config.yaml
n_layer: 11
experts_per_token: 4
d_expert: 64
d_shared_expert: 64
moe_layers: [1, 2, 3, 4, 5, 6, 7, 8, 9, 10]
balance_loss: 0.00118
vocab_size: 8192
tie_embeddings: true
init: "uniform"
decay_fraction: 0.632
final_lr_fraction: 0.05
train_tokens: 704200000
Below are experts of layer 3 (counted from 0) of a mixture-of-experts language model. Rows are named router (the router's row for the expert), gate (a neuron's input weights, with its number), up (a neuron's input weights, with its number) and show model dimensions 0-127. Each number is 128 + 24 x the weight over its row's rms, rounded and kept within 0 to 255. Numbers have three digits each.
Before each expert's rows: a language model's description of what the expert responds to. This comes from a sample of Wikipedia text that the model never trained on.

# expert 28
It responds to: Units and brackets after numbers. Tokens right after a number, such as opening parentheses, km, ft, %, °, votes, quotes, and slashes in tables, coordinates and measurements.
router:127137156148141120144110138149168163116142127147154130174136146130136097078131152101133103110118156115144176121128147110127143081124099105109121131127095101151113123139076126128121124115137124091093111121144141130162092127181095106208139142130173147134165135165145120097112128098127081089132096141048126112118164145117139151146108119084124155144140158140074129142109104118181150135077
gate0:100109139183173129102131112076101109137137151128135166111123095106111152128107123099143120101100114149157119147144166126091145117131112121143169129174119116129141112137073142124101135176130140062107147124173159134112152141152074087168113121098145132132105170104167114147085170149088135138138094124077135081151132119131137083125133152096139128121122137140113119168148123096141146107147
up0:106159150103080116149207108127117143107119118146159123163145139123130062172131135143138120151101126097073093073126119163154129116180106170101113137098109096136112130195113132104154170106130112112106098144134104126120104149124137109079140115165127120137144122113127182104116135142100117164161080137076123128114092137130106171139117109087119202133171121122106146144116145117130124152133

# expert 38
It responds to: Digits in numbers. Single digits in years, scores, counts and measurements, such as 2019, 1939, 3.5, PA 348.
router:123120118120092105082119129125123120113151089123113106117159142156138121121104168099147088143140112061144122143142145147147122110102100153080126136131095152141153119123128096138113111139138056147094124170154111109105137143114099120123116154132180098148137116108150115117117123125137107151102126082110123069118144115128147136159107159177190125128148122138132158154106110094148159119154
gate0:159122145141091118139126181120101109111104082109155145153155124114102152158087140090129110122114144166136115105119152176134080113101137090123140124087130170146179129111158118130138140109135144125136132128133149130119144127146156103141135175123104127141119129170125120143113088096140117172126127125162150111122136108122093151127121112108108087129138128133173125145119121115138170127102
up0:101105128156105124109184106127127134127117103109128110115119118180138128148126098132113077126139125157109157128125132119099152118136120111102118127128127084136079120140118160133151129135130120146109117112116122108158124082100126106135116133144129128109177180142148176103103115069082124137133171145150119134165076111125115068106125093152135142145156142113108117142137130117125154093112

# expert 18
It responds to: South Asian name syllables. Syllable pieces of non-English names, mostly Indian, Bangladeshi and Japanese, such as ka, ga, Sha, Ram, Mat.
router:150138141119123124104105131123168098164142126148109123132171103114139107134167115086112116108171122114137145112116143143118131108147086168100123133137121114090140129140115109123121105122109128107109087123152130127131106098150113106128133161126150135109156102106169142105094088127068092173160120132135126118156101131087111175139131116143118163140112157123108128122131110123110163128133
gate0:174068162143065134098160105154166071172133130074126120139135138150149117129170094138125118121151123100145126081139145102126126103136112084110093127175130115142120134067143128138134139123119121110122145161123168146138079144142122161114110172112144115120153151145111178121126112111112120167130113113130126099127139133134131117131117136147138168122132137133129133178118111129128142067095
up0:183113137095071133118118124137149041162133136112124135121092130157155109117144107193125117133128099106149108109126172099114137145133107102136093131180124117113088128118142131116129136129140129169135108154134185138154110135147112167142111157133115112143168154116139123133161123117137136158129136114127135057144112141106140096142130135151119189108124132127130127145121122138113127064125

# expert 29
It responds to: Word-final suffixes. Word pieces ending a split word, especially suffixes like ed, ing, ish, in names and rarer words.
router:138139141130129131117124139066109137142155184147168110133170107151130141130133146113158139107140100130187174143131126154137104070124131095098096135138137126088143128090102089172121121108103133094109144133135092146177119126133129094150131097117156155161097143114153110142082103140088137125101101114131121100133176116082142147131091095118142085124115130104071127109147091123145143096147
gate0:141130150151121132101186093088134075106110159142132125118132118087143160110148168132096173108134166142174140123124126153123126174113103160138116130144129119132102124135113103174107112110128125118143177117155153145130094115164134103161122117106093118138116172104115126136118119114157144138172070101129131147132140094147158171101125108111131110116066136140130128133120122133135124091138
up0:173139153177171122152154120130153157124149104158120165151142115128113116120163119130168108174086143139120110108127168161109119088150126146113085121107126147127136115137075119145138159156131133111156087136141121130122145151104128121065148148067140137122149110152139054078105145119136118157124151144127144108132161108104145121123114092126107080132122138129133130137132127143106106181148

# expert 12
It responds to: Capitalized name openings. First word piece of capitalized personal and place names in lists and tables, such as Le in Leclerc, La in Laskaris, S, de.
router:142064111123137124138092148135146139148147105112179102140144134133179142123113138080128142127180120127127127103136173129111133133140120131062149137144081135114119136136083116112145097118132113117130176142152124120118101144133092121130171151120126147139162158108144154141159099115129128122092093129126132106118105136068109121105121136145110178141157155154142117133119104143156155139109
gate0:098124121108137130119187170111147133108153158057118116127113120123149117141095090114136166136110109119125119102125114091147103099089102115130085129139115082105130133151120165114143124122129140130159145093120147122139115106116141143141124130131107116114141109126165114129106119093116147112115093116110124146112161108115117125070128100133129183126153134135071122157140115134097116124119
up0:059127103128114130111094144127111090110138145104135112127144147087158118103096164108124137155129079140135161075120115145103136145094119178108190124137132177074111121185129112133129133124130119107104168114136112133142113135127114151139163124148099122116194142116159064172122081142123140143098135146135116132107096089121133146147118130119113093131144131114141130164129112122098147137175

# expert 13
It responds to: Table dashes and headings. Dashes and pipes in table cells, heading equals signs, infobox field words, and function words like of, to, may.
router:155156174157137121121114093146157114150144152139141104146128160109193125135153139102185105116163099118127160128121121097140123157146114128113122132155128145106162128098150123121177106091107140101146131125149128140166104165168140135131111114083173137139121102114121141137148121109076075131100074130107145100121136070117151134134133132111138151129139163141091126067120105152134154103083
gate0:098145137136163114140146109168109109094132146104092125130180164128093091134095108115149113139132124143141092102135105115116143095129125129128146117130115124062177123077103142100132117096120144150111116129142127118153142134121126116158103112162115139103113076140113145142167128086095100138154099117108129144174135112143168117164121165080132149134107141130143135104116128115131131124121
up0:113115136124127140127090142085147157157127104119166124102070119152147153119121100139150141122134156111110105142127157140157163147126126087102153134154141109159100129156135098141133161158127111099119149108121113138100086121119123166097169154121153116113106171117147119148097118155150154127083128120179124109108113148137101136133121097215135109121176112134112128136164120120109142145171

# expert 32
It responds to: Commas and conjunctions. Commas, and, or, but, semicolons, as, including, and parentheses joining list items or clauses, as in "Seville, and Valencia".
router:162096127110134123118075087144160127115145156130158130146160142133201120069123138111134153094129123136137129134135136126136134119125106130122098131112120122119150118095091124142124111142111143087102165166130133125131103103153148110137185125099182142113110130117099118091123124084115142127122090134099124090144144117114135135165112121140134165126119167137129122157139107115115149115132
gate0:094143121106138130154094170131116082105129095160130154141160088098143081114115089143102119133125171094141166115122122115206143118158127097113122142136130137128121147155113071181124086149129121081123143105148115133109133169106151157136106112109141140095143125133178142127064118107130107155118138131160133131175124082137125115149121118158164075139170112130145132140147114119134134120080
up0:152141114114117124130099085119123106124143124150155137183122126130155106149115132152152178140121172118147118089124155096178135112120114102126137138107132130117165131074108122117137188146136119084090125104136127119116125166129140161118168141060151130131175113087104115111137117166177151132133142128133133155124091119113164132110142123143117140146169163169119120109161146130119140176126

# expert 35
It responds to: Verbs and function words. Verbs and clause words in running prose, such as approach, gave, raised, provides, plus that, to, than, through.
router:138120118124113108134106103121105152139164132155200139150159122130124113098153153101167121102139115070157125121126155119113150109082113108114138130132102147118103133079157105139130091097114116126138177119148100138150107140148143106158112146116143139142156096127117143145147100114145111129134125136103135141090096123114095134083114138144130096128149165143126130123172106130138159150099
gate0:170168133183147126098092115104101122104138143136086111083099117136157131124128150111186131118115119100135114147132140157174129118143106153119101129102137142146126132153106125152131139101130139117134116114140091124151074158124095130130177087168120130122146135181147146160089141098098129135130112126134140100154190070137169058149124148105130113138141113120128121099152129131083123188117
up0:082117092151107130158134113094123114085135131139118096103090104136135081117137155126131145125088121104106131132121166111101083065149108079147142131149133098135155122149127122182119068138137123151156132145106091125130141157127126105131100185129148129073096085128106155125114133101162159103128171128092132103131136096148139078111118108158133127130136131135144132095176130136104110139119

# expert 36
It responds to: Mid-word syllable pieces. Short syllable fragments in the middle of words, such as cre in credibility and discrepancies, cle in nuclei and muscle, ta, ri.
router:123138126130128122139094157151121174110154140120143125168186111129116106136110122095154082100122115094168120090114158117157127145148119124107091116138130091068094132107097115154150082160114114108116120163134144117136119158157144114174179084135162133142121110128152172141106100129122101123103116124112138142130148109103109127146141103139126150131158143150095128122174105148149152147075
gate0:128141107061125131124143162118119139088138134048105155077124159112144080156123169137117129150120155143120141142123127106173117109160141150135141116075138115108113138100099113182162116150135149173127135128137133141150159140113165144151139110142167128174120141135148131121118172136087129142139149134129133168142137138084147117125117133105135127120145144124099124102130134137150126114155
up0:145092107171135119121105092149164088120121088146138119144109123121129163081111111114088121124184113096130158119126131128101138101132117110138105140130115150168090133171158121103087116129117113127109108092159111120134118151164126117129136136100122146105164106113097156131116109130155128162166170123129139057146126162156151130122135134184126146136109148119114120141186111151135123129140

# expert 27
It responds to: Place and surname endings. Final pieces of English place names, surnames and team names, such as Lane, Brent-ford, Wimble-don, Dod-ger-s, -ton, -ley.
router:210134123132142126126084139096154134101152119124113098121126131143118127127130122091130097116164079142171146168123167085137183108128108104092098137119121099138161128114118103171106054102113128109122148125131136131157134065148133088142141097124122149137096159141134162139128126126104092142108110139084135118101175064116123158149135130139161146130104128157110126129139101139147154062098
gate0:147107113161056124122113102111125103155139156169118140079139113097141153096113131121087129107131080157135142124125140129172160109097129139129157138138123117112131134148132136151154183124134130114146176114119158101131119121123130079145136132140096134130122143179161137154084176172147124112144123124159138152122156112104118143116130138160145092134122146132093123120126129124136126114128
up0:118130113098142135142102159124128136118094122163087110125123128118117142168129120128156134125113111135136124129122125121096114104121109131110171128129129085136137139140104100125124136165125131118059129094138086137086102140108159134106083101099130127126184120107079123154123147158105102111118119142111119150144175134153132145148155088148122119115140145167188121170150137118153179138145

# expert 33
It responds to: Sentence-ending punctuation. Full stops, commas and closing quotes at the end of sentences or list items, plus a few nouns like day.
router:138156137143140120117104118079129140157139139104124133143153158129124117072141161108137094113156094105140129128124134114133129073112082144111137118138110183092121132132101072125161145119127128150098147141171106133122097122136129088132155137062181139146137099121163086110148105068141116126157128124085139090131154132100095127179126109113117144130150159171106121154138100136155140121123
gate0:157152155158109131111130115135118112117141092113136135137138184125172080117147137117164135116162132063147137108120137118130149080136091136118114126113121153114121129124111079074124156112118139135128119136148077132124103154136112085114125107111127134117140131130153128144165133095129120120138088133169133146110131144062098117171098121128131110131211132151130135180157123130104114185151
up0:150172167191107123109115071165124127118114157145118147150095137114142137147153120110130147161118134100137166083130160078125137051120104142132141126135121157122168150118142081092151140113137124095124137106134102133150106118124146098111139113098166116100115138125139150083167173086084140133134122132173121120133123098112106144142106123128141094130144135140164137164185133141114110146147

# expert 3
It responds to: Modifier words before nouns. Adjectives, possessives and proper-name modifiers opening a noun phrase after the/a/of, such as architectural, professional, his, University, American.
router:150122121115140111129126141144150138101152145107129120115152122127121177057164159116189113129141101116139125114117143142150143148145114090111126126128135142158123137090104101167167105168126120101111138124151127122153109160150092115158157109116121143095124100161154129093097104113105094126126126128076133108135158102089126126127089130122122165143119139157126137116133098141176160075128
gate0:122128142120120135155144107154123172141124153112155139104120162126091101120107111131166127122131121101151119161119081127097131155121126110115077129056123105067144125113137126090118060172119114160128118119085106130093144083141141115097108157078148123080113107131141109186174125180158130124122115132103124081142114116125094136096137107136127153134120126135097132143155114142133120117178
up0:139109142136146126115090142107118085138117124173157129144143129139120110129129121140096132126125140155106137082137125122128147069150121145114140135114122123155132132123136124148116120116139131108135119120125139119120120134141120120179122101180104135129134164126082153142156120128131112099099074139122123141112131120113130153100126191112148133131116118130074139148119125136096118132161

# expert 1
It responds to: Prepositions and articles. Prepositions and the article in running prose after verbs or nouns, such as in, of, at, by, the.
router:169120139140133112134130073154120119097142169135153128102157086106155137133156152099156137138172097104168100139137155134141148073115103096111140130090129151107120126110087094122132118141114137159151145168175118124143115160151107117176174126114176135177132123121163137147154128143095107144124117124134135066140095129095129112104116126126165195121130148160088127120099102154134188088091
gate0:125124143108164130115122158140159136101128127157116116123152090097103154121106108132128111145162148100152172133120114112121138095179125127123088124098120169167079120108114082132123136103126142135096140139146184133133143097135122159101101151096105126149127116116124097145122112127102141212107151125146138150084144099105107162096119111110165128125125110120092141112128125129134123095095
up0:106155137151109127144125111146125091146128113083146128136099183109173120126147107067137139123075121104123074138137118145151112191072132115140137133113138081127121128170158173126125116132129130114163115153119080114115154129126124118121100136136146120100126166137143152124120123150155072063144154125113129097147141156146138130168144120116099147130117139131135122145141130141110137116177

# expert 0
It responds to: Sentence-final periods, proper nouns. Sentence-ending periods, closing quotes and parentheses, and proper-noun or object words ending a phrase, such as States, American, Philippines, him.
router:128141133148137112110106139078130158189141140116136130127156174124122150103138157116140116121155107115174122106137123156149148068153092136104163125111119159118142132105140114129129103095128120112131149140156088137122126120147090103131170130089130138135111089123143117127126113107126139136143109138066143119126149148115139125165110104134115158136131163150131122107120097138107142079106
gate0:158117116095111126111081133159127127141135105088164122167134154129124115125159140111128125110145135140128129144126096084166195131119112157134114129136133108119125119100132144098122109131119105122073141158120119131148082138137132101117131112127173134126120112143153176158133072115182163125101153125150119142160139156140110167111116127106131116120106131137083130199133124111183120133156
up0:150116099145122140146143132107113164140134145158102180136116092085132158161068140120120130141121126132121138151137137144122095143076114113121151134152119168143119132126075127121128109159142141128190112073121138133153160127122124122161142096184104129145132107109110105143147147139079097124131101129124122133096132145137129101162135112151140102138157122101138145113118117164066141119096

# expert 34
It responds to: Capital letters and abbreviations. Single capitals and short letter pieces in codes, abbreviations and ordinals, such as MD, RAF, DEU, th in 100th.
router:136130137141134123154122143141129095134159126123147146162189164159133088128137106044160112125170128099129138127104153146101145120150118103063146142085080121128129135087118084108125095144111098082087140086136130136160090144163124130122146133092151136181155146118108122141096123131115108130102127136108133071101139122131114166178122126133130140142133144157077113139104106149143154152117
gate0:138151148125096139154107098140173123129119123163091120097150142133147137095078120092155110109147151150108102128143094114114117100073108142136148149103119115123132120131088169113183106167134126120093117139142099135143111146150106078117145179089133141165121109147101123145119107116145166144149150113137137148177131163112126142132133103133113127136159155146115130072108135149100103124102
up0:125077142132127117089127175111119097147140166114109104147087123119124138192168151156092132134073125127163117130120120115136142133149139105116138114117131131154106122121142115111128176079120132129146150140134160123122117108122159153133090128168097100137138164169140128150117105139109153122159116139096136118111111136154100131176101153093133121144097130135172107151143124127139154162123

# expert 17
It responds to: Common nouns after determiners. Nouns and verbs right after the, a, his or to in narrative prose, like season, film, album, play, son.
router:098153132102108118161120133110098164153149110155161118129173123110216142075138141131132126112161114067139134117129142147106141118160097137125132138132121142112155127132126092170169112173113112157121147140147139125125127131159106109136127134119124142133117100118155129133157118112110041138146109129103130097110139147113100184131094147121128134127094141180117123093125093150152144138136
gate0:102185143161132135100087125137157149124124136154144130143095136117120046148099141140141121155123161112155164100122117082124159139145134149112108125102130135141120127137125121138137109159124119119148140098116123129125123151122104132063099127139114138134160119178074102128135140129121115136143090117129125123178098166112127177155112112128121155144139138144165121112104138126136151102119
up0:148147111111107131099091110123140081131135136168154141148132136126149105127097079133129146137103164116139155100132153105178124073116111132125136130136132129153079112142164104124138162134123124155128110100123106119106129190122164150111146177102168135133127095151133113096131136149125117145150119123099142115226133145150148184142117159128129126137137149095141117139102136125137185124173

# expert 9
It responds to: Table cells and country codes. Pipe separators and country codes or names in sports results tables, such as ITA, ARG, USA, Italy.
router:121099131158124113144082122124135135149149123113126149127122114102128186104148088091096121083171129119165143090118168130128130106126101112103111137156113098104156114101130131137139084128111139084151156110136138128162125136188127096141137118119163139110119123140116164094125097125086098127128107155128141116154207106082150144144100103150142108126098153122114126121161097111133157124071
gate0:091150162111139137126102118142124167099127150131150134170122099137157168068118131120119121105120168124165108145132123121138131133148129169114151137126127115098070120173068135098131092103142126106137156144136150137115121078143135118108168158110151123142103101092126165092122092161104111159104101138136133167086186167094103150125133130106118069145136118169144124129148116121113161134140
up0:196169109100125134131103127151101133179137139115123121107131150130139109139138147117173109131147107128136170121126136119109135030125149124125158113138131115132130131076162107145113133132117125155102072125127100133153140140099132132126104122147135129126160111110154135145118108132120170130171109116129137149193076125156152105127125146174134149110168137131111120115080135137143120140165

# expert 7
It responds to: Digits in numbers. Individual digit tokens inside years, scores, dates and statistics, often in tables, such as 2'0'26, 198'5', 29,4'7'5.
router:132113105145111145180121147158113128152121134137124101116152111127140155127118154109148112103178121086139115104132121154154117108094121133135118115136165132135151126123119093138122100138114203123111140120150127144168125122202102135122118134124146167130130130130110150121139112114133120131134102172081152107124116127076080165144152148119058136130127137173145108112151108201132165114110
gate0:129152118165158124091085165118143131126146144086152111132089070099114108122151110182100177130115153150160096065121117118120058188163128117126150132145125167140121123114227160150118109135141121116122135124143141114102100107129149115150091163111128130121130100137134141132120098158167112093113113111087105121112125128134099115126115100123135143135114125101141133115118136085128151179087
up0:118141122160138117077146116129156155162120157120164134103104104120133074173169134104130165117108141197124147097127118111099139122177123109119135138115104124130093121137141191104175121112134094128090150174125152120129098138088169128138112148127118114102139107161129151139098103147133151133169112092132116151151133097161116115146111099123170143118106118092096134138116151097126106128169

# expert 25
It responds to: War, dates, military nouns. Of, in and during in historical prose, plus month names and war-related words such as Civil War, General, Armies.
router:175143162101118130151116141112127151130145169146121161125169153100151098090162198112127134107185111094116118154128140105168169113095086150131159119103106140103121127129145104118158112113124106143124162175158115131147131153159119124142169141129133147146119144129169102155136109144121106149115118137125127116072118158084124158107092132131136094133107163159095121081136108125116147106087
gate0:125080116169089133112108157092122134134145132087193141111147143075153131100147165118106151103199117128095132141140077137125202091121111167127188121121124139126138122143147120106140160140134123166130162150133125114130135152152134124121122095169146132139088108206150105132158159162130142125132181137142126131105169158122193138132119133129134104123149129123079135118090124127143120138103
up0:186076142153117141122105151114126145153146149101152154142119107163141097151100136135108133082117161161105142121134099131131172117128121142112139124146112126154115126110159152071125126114117139110160142157119129119144158092118113097122105141110132128112092112099149157112109089124161137084097103120147131098144126159133183167112138137089130091127147119100096119113095127150139125121153

# expert 24
It responds to: Place and landmark words. Nouns and word starts in geographic or street descriptions, such as corner, Post Office, rush, Found in Foundry, and mar, tri, dis pieces.
router:132119126126116119132072122137086147105144086126173063136158105161163135142134147088145105093143113081146101108114139097133141077168096087120111135147106085144084128086126128150129080125121130105079133143154177134152078152141087143142183149080151151107144125118144161089128078125112093125125113127090140132146122128132100108160129138104134127127160159155076139095146109149182168100125
gate0:128082125141157120132060145167127113099135082137135130147141078172167169132110144114158174104156126119192094137122132105126145097116116097132120126095115124106109136144110123133136060097124115163141150049136107117114131136148120069105159144109164133121133122118091175172183143125131120158151105123128127118101131157121124090144096121133138092125164131139123122163155118120158072164130
up0:135155126159091115115126112153161092118137086092132130146159093154162158146103135148148106148140122070142117104120120116180123158120137099129184125084125100175152125143129098121115112118152122154123122113156118118099057152116128129135165176050161125144184092147133090122157154107090128120119158115118107101132125194137180185148127125140124116123157138113116129122121137124095086123118

# expert 31
It responds to: Foreign name syllables. Vowel and short syllable pieces inside non-English personal and place names, such as Messi-na, Koham-a, Gărâ-na, Ale-š.
router:132094114129128132132105113090140168159159144120150109160143143165106147129113115136128133088145083158173144148117150165127117135170102124127101123152154136071090127105155131156121111144131115099134157158140124122114151124132134116179125086154154148146119125137153175118095126144112089111098108126135118132137125113105123161153144113124126150133124134136115122116127106137142174089096
gate0:154094109168123127110163111092149118120148085108115146119153109168084155151103134137152083102149121122144112144142079124101131133124108091147094124152131123098136125085137117168128079141123143114061158140140161121140168086125150104165109075162169135132094132110135168159093174130116065128136131129115122101147098103129135113142116112138133144125128115119135132108146089126106171059142
up0:110136167106156136139144131144136095120124134105118134152107155106182146114158108140092150127120141143087116115134166091091129164136152167118135135122108144120145130138114146103143135137132122112141138107118134143110122091131093119120119192151090132116135158160109112093112085099159172102167106140067126133131146192142119101111129146149113153137097136142096117154140137128152123185115

# expert 23
It responds to: Music and film entries. Table pipes, line breaks and key terms in album, song and film articles, such as album, released, Track listing, Label.
router:105064141195126121117125115125128167140142153152150107130140107116151184131122145097126121124127099114165157076133144140062107116118114124120152122143110102111173133123124109158110112105121118095144158119153134127118116135167084091172150132082153133108146117117124131146138118132125087082095102138137134084120153116104117129129106097124142085119096146151088133121126104112125175117117
gate0:165115141128191139129115122130133128149126132141135137138140111134161150149158118077170140139139097147157142090130062113113153135126102176158064117115137187142079129117095144130122131113128148139112160075159150139118146148120125112111102139075124126135124163109142117158177135120123145128126135138114127125113128080164115127111120118158136080119118153189137121151108132135168135143120
up0:134125179137171125123092101137111155185130154119148160151168116111139146116114083096121138133189078169163118114129124108108110107125106133162086132137122118131126125127137144127118147133101144098141115085126158123087154172125108136147117111103150126117129164084124078169141175124115148105121152134112131121127204143173094092140134123112130088131134152157110117108109121143146146147137

# expert 11
It responds to: Colons and coordinates. Colons in times, labels and lists, opening parentheses, and capital-letter pieces in coordinates and abbreviations, such as 2:06, °N, Density:.
router:128149158130131115142076104141156129135137115127108132173145136160147093109154108071120117098140138116171144092119132125164156109145099118105116101163103108134149135140069065125135095104110116085096142125143146115164095148186139159149167118129182157160137109137128122090148141108123063120116074139101124091117106165106131174142098131144139172141137150137102120153132105124122129147079
gate0:123122117121130139131141144139122128125136145101135123082133127065174105101145117128073137144124143121160137143140149109101155143115121126139178122088134143124160128190147090115116126156135124063145176130115108123088098084168066138159133149167101123147145163113149134115137117101132157114150108139135120118085140156092120174154124158112147144133078124124117125141092113130138178143108
up0:120115115135123128095150126114128116142142134124105115141117140135121112163145155137101152140106142164138127140132123144143154150089156113146111125088139136109140133176088090112108153173128154109152112144103113132148140075163132141130122139149091130141108116142108150129167153117132144125139116136128115127136174146127098160140126163129140144119090133098120137111129135135130126117112

# expert 6
It responds to: Sports statistics and terms. Digits in sports tables and scores, plus football vocabulary such as club, League, Cup, season, DF, Apps.
router:148096148140133120122140113112124129189142202143107093161195106105146145070117103121132125117129127103135136124127133169095129133158114138118125133131110085075159122085113104148158150166125143109101147182137114129133123093139094135153146085145121137152123162156144134100109116097125083168119103123105119076083141135105098161129132180098136126120126136149127121124112100139130167090147
gate0:195147132093140131093120061109153147127138143116103102147130132146146122103148161124072102117132138076138136126139087155103104141175140092110134120129125140069103139166149135115133162111138136115152156169167152119136119152128143101152116108126099126156107151142114163132133097163133082121112114130103126106092145132106108087161129139154124092118099119129170134164105112126138132129069
up0:083126111087148121172156178141123085134123125133170153120104125117118139117117131154181127127089140149127109133120172139137135145060129140148133129159139108205062125165156070127108108128124122188128133096123099136092147142126114111138142129162143128102171113146144150124119131113103138090115112123173130126126137112128122143137126110135111172127151141108119134132126131124130101184126

# expert 20
It responds to: Digits in numbers. Single digits inside numbers in stats tables, times, dates and populations, plus census words like couples, households, age, living.
router:108168175137164118124127170153109160165144161139135096147153145136151162082094116134138137094196126068146110100097120138149148085104099127125089146073144106140156136131093118151125104115113108139110140128156164128127139115141124103128103114136184131126143111131128166153134103117127105159074098125105134117108116133123108146143102172113128121140117139147120123115138106156130201087060
gate0:122082143122127117158117144153125178119153151186226115092132204147145140117136111093135157132143133147143098093118161104155128141106117150133133150147139119104153129128112168122125111103110152120108092135137139120121152126127091127122129111088118135093141101114155100125121125127119143125126130136146113124127146095155081172115150136119107146116149144126069150130152134121124109191141
up0:087117148162123136161136123120122124149150139139133175124113103139183165129135116144124115110144127113129143153113119138097123138094129142156109127106152131142117148135175099178128088122131166132123161099142108129139126139145159123106075138145127131123112117154099059130117122115110126138123103151119133107116143111085108102152141066123076098111089133123128112159179115173170136117087

# expert 14
It responds to: Table pipes and results. Pipe separators and semicolons in results tables, plus competition outcome verbs like defeated, lost, won, advance.
router:130112154177146129129120103115129178144143141106110144143120115116142164131162107104104118099160135096168143109134139128140113090132092109111137127141114104098157139109127133121140130122118128124166127127131154125108131136171101124151125081102158148091134130120145111084111107135114102144125099137169124122111175131091135137112067116154127126129121144128083125077143101119132162143083
gate0:129077120140158132132176122120102121137131168097136124150108149125118113094142098102141100145121163097138114097120154144148125075105126112122124116107113117130166146150101132114151093132131124160096132191134101115141115132152128132121161154055148117128078169085151123084127092107101099100148160118076121113102164176116114163153140121107152157132117145120096135091144120118095159163114
up0:164109096083152121126060161124156129108125097122160109136184127167101128094118173071183118119134109120137152136123138090086132148132116150131132137167138102134129113146133107122114135100130118106126158095143165126126182170111109115134180109136138130143153125134127142135119136178130140148169102136157131097133105127142117121143128147147115132115180113110153121150120127121099140105145

# expert 16
It responds to: Word-ending suffixes, commas. Suffixes that finish a word, such as plural s, ies, ized, ally, and commas after dates or list items, as in tonnes, timepieces.
router:175149150133131122101106096115143179114152142105130131148180153105165089118120151064186138120165143112130133134131157143154100099102126097106098130114123120126173119104127099161157142125105106135078123145143102137133087153146134137135122122084154160117149125134151091101127132127135130158162109120138121090150137077092117167163115136131127160131148134151097131136134101155149122126108
gate0:138101099121086118137095116131129057139134156155173102098143120117127115118071153117109121126133134116101117122134137162159156131142137111133105132134131130129091109124097156123118104107132126131108099116143100145136119147133152125142194110117157126144157150149124161143114140156115129167067111127095135155152066091124102132141141118133119134128104120123124134101109126140067118067123
up0:127144133155133130112114096143144084094122148167097143144158135155171109126150176128169121140184141148155129133124083138167129085114142110137150109091127183080086135123092130123138102075136123094114150104127166121095132165136144147166143080129123122134162118114124157135126115122147135139173078119096136107149071125158126129060140179112124138127126138139120112123103132117125128183117

# expert 15
It responds to: Inner word pieces. Middle subword pieces of common English words, often technical or scientific, such as homo-log-ous, co-up-le, bul-k, pl-atoons.
router:136111132143108117160106147117160142154161152104134111166171114140134091121123114109160094086167114103144143080131104106132096132135105153086099120078124153112109125132087132167123136154126125127092127130149142120156117153135133142149114141090165137105114123153150162111115132138082070143078105138142129084136094099074114148156107147174130144131127147112087125138130098134131156126145
gate0:185144109158131136151102098090121143170146108138118122097122127142159148151104115084144148114135107113160117091130111108142127132159125160108116130126120138130118123143143131162132084079116105127109160158151095124089117182139118092161087160122135129124104137103140122161151168147152099164099120102212108090146105133122148091160118125131112084116118124136121131150126119133145144122152
up0:177150115149142144116104127100124134089135135175129113105127114153168103109099136096127118129170100143113135107127120125175163098116106153133125132112131197141136135153144129100128124125142109124129119090151068130116136106137129084130097120096143136112121148145172096158116128117112110139104116122149124153129091146151116119147098139111105150128099126151115126176120128160101150188134

# expert 26
It responds to: Spaces and word-initial letters. Bare space tokens before numbers in tables, and single initial letters starting a word, such as c in cave, p in prayed.
router:154112141153082115120111109128162149160155134102160090164161133105179110132156147089133095114170127103149127100113142146104124107144087118113091145125113153096121130112150116126126098152121117104114171153140109146100096085197137151134161147098127136164112103127164132097095068120116126134126112126110142131120133102108111155133130130141136158115121144141109123139125102117140149137132
gate0:152128103104083124122119114157113121074126162069116140109147132150109129126148130126094170149117130111134167124127138103111138134181113166139178125129110103138151118156088108134144163116126119111134174134144081134152147141121088114134146168131127140162153149137138155154124106114091137090103091117172123125112179116092142122122120156114132169143097153140165134108117143084104120116092
up0:143172103141115130115142097163138061131119156106130120198114160172132138092138140139096168126125116122169153106131094073096130116134130139132119131131131094139107121150118127124111136098143121137111103113124145128154106123145096125103104131144128133145100099143119208143159147096146126116127138132106149157131141149117148090140135127151144129123148136127160124158149147139107114101101

# expert 30
It responds to: Common word-start syllables. Opening syllables of ordinary and technical words after articles, such as car, arch, cor, inter, Mar, carbon.
router:111096114163102130127067155135132122094152076176130117148138120125181167113142153088167140086115123105160142124135125134133101143127112104099147123136116187140111144117155099129142115139121092106090139124153138124131104191143121144144131179117177132113150117134171133122147072110101097151131093129122131150157120149100132166130123169146124162128154159141116148121150104126145140119121
gate0:129132086078121143124132133119094119144131116115083139128125139085109137154153169134127129133096128104102140124118138127134066171136148119131143119108135141133109131119141120110135145124127117131131096136151155143178108090136139098145120091108137134113138155115120123141128122102126126107189124136097137130152158120099138165139118154091117152118145122116125129175100145134147070126118
up0:126115118088133116145097104187106181094138095204179128063153071112107112089128144152112124109154092107152124107136122118079136092126100110152142130152127146096113120142104133170113097102124100157172130131129136119121128120131090113119115169129117123127144110142149080144177152155142125135124119117144124119154162111148143101178114090142131133125130118115182135116152135112104148130183

# expert 10
It responds to: Name-initial word pieces. First pieces of proper names and titles, often after table pipes or list dashes, such as New, Matt, Los, Re, David.
router:140103127114144131119095127148165169143148105136138115182146113165098162101148130091168108118139102121134143102127154107090126115112124094081142133156097135101142128076086133130144128112116132101128171144119159130152124138132124159118153136093139170092121151143142143131125080109134133074126144132066131130114136135050103107120161158153147187128112152152136119097134104145128165122093
gate0:131124147122124129085132113124173129124123129179120142162132134154145106191137174147130115124085134126166094113125150118121112132156160106130123117099124099114119128098099120158142147128121130099107145143149149117151115150131111102131117121108140134119141126150139134131137144105102129129166129127077121129121163139119105101114146096126129108112128116113130130114169118165169112138074
up0:102176137184117123138089101147127165102113129148131127137149101136127095174133137134097113117187122138112131109118116189126120137122165133129127117099135153168167141098091135123129095131112120129116104112139141116139142154128097200147148154166131144119101138148135088159154085127144111154136106127105131125168134070093140120138123133167140111131120146134167114117142129135172136153158

# expert 37
It responds to: Conjunctions and auxiliary verbs. And, but, was, is, also, had following a subject or comma in biographical and descriptive prose.
router:150111161094114112139083147119137125168152138112127100128151179112131139116116109099152093119148112115135161148129139193117135127117122101096126122146130128137084125111129097167143105151116101122135189176104152132115097079168123147139126112127134136140146115138116111086112114095125122128135094139133130107091149108124143134121138120082136127130134149144126138137103091100145139114100
gate0:111136120098124127114156080126140162126126183130083144146104163112154147123141099137136132138108131152128141159136116114113163121133146102114208114143111161121127130132129116143147138117125138068131099123130111130109139133099124172097120102100109139141089134135148108104078093111131116136120082130123130144118133127089081164094110116073125127127116152117156141133140136145116127173115
up0:093160141196111137090131108127107134142126131099096143146122155099135126134077090134134131152106108133148137135120097126135134070138170119151181134115131173124167125107149124133142137153136132124145127131124144128074158126123130132121091091128097126158077139121098175100109178103203159161189107132146122168132179177146120108108118113115135115122128126104153131096125134137182135168121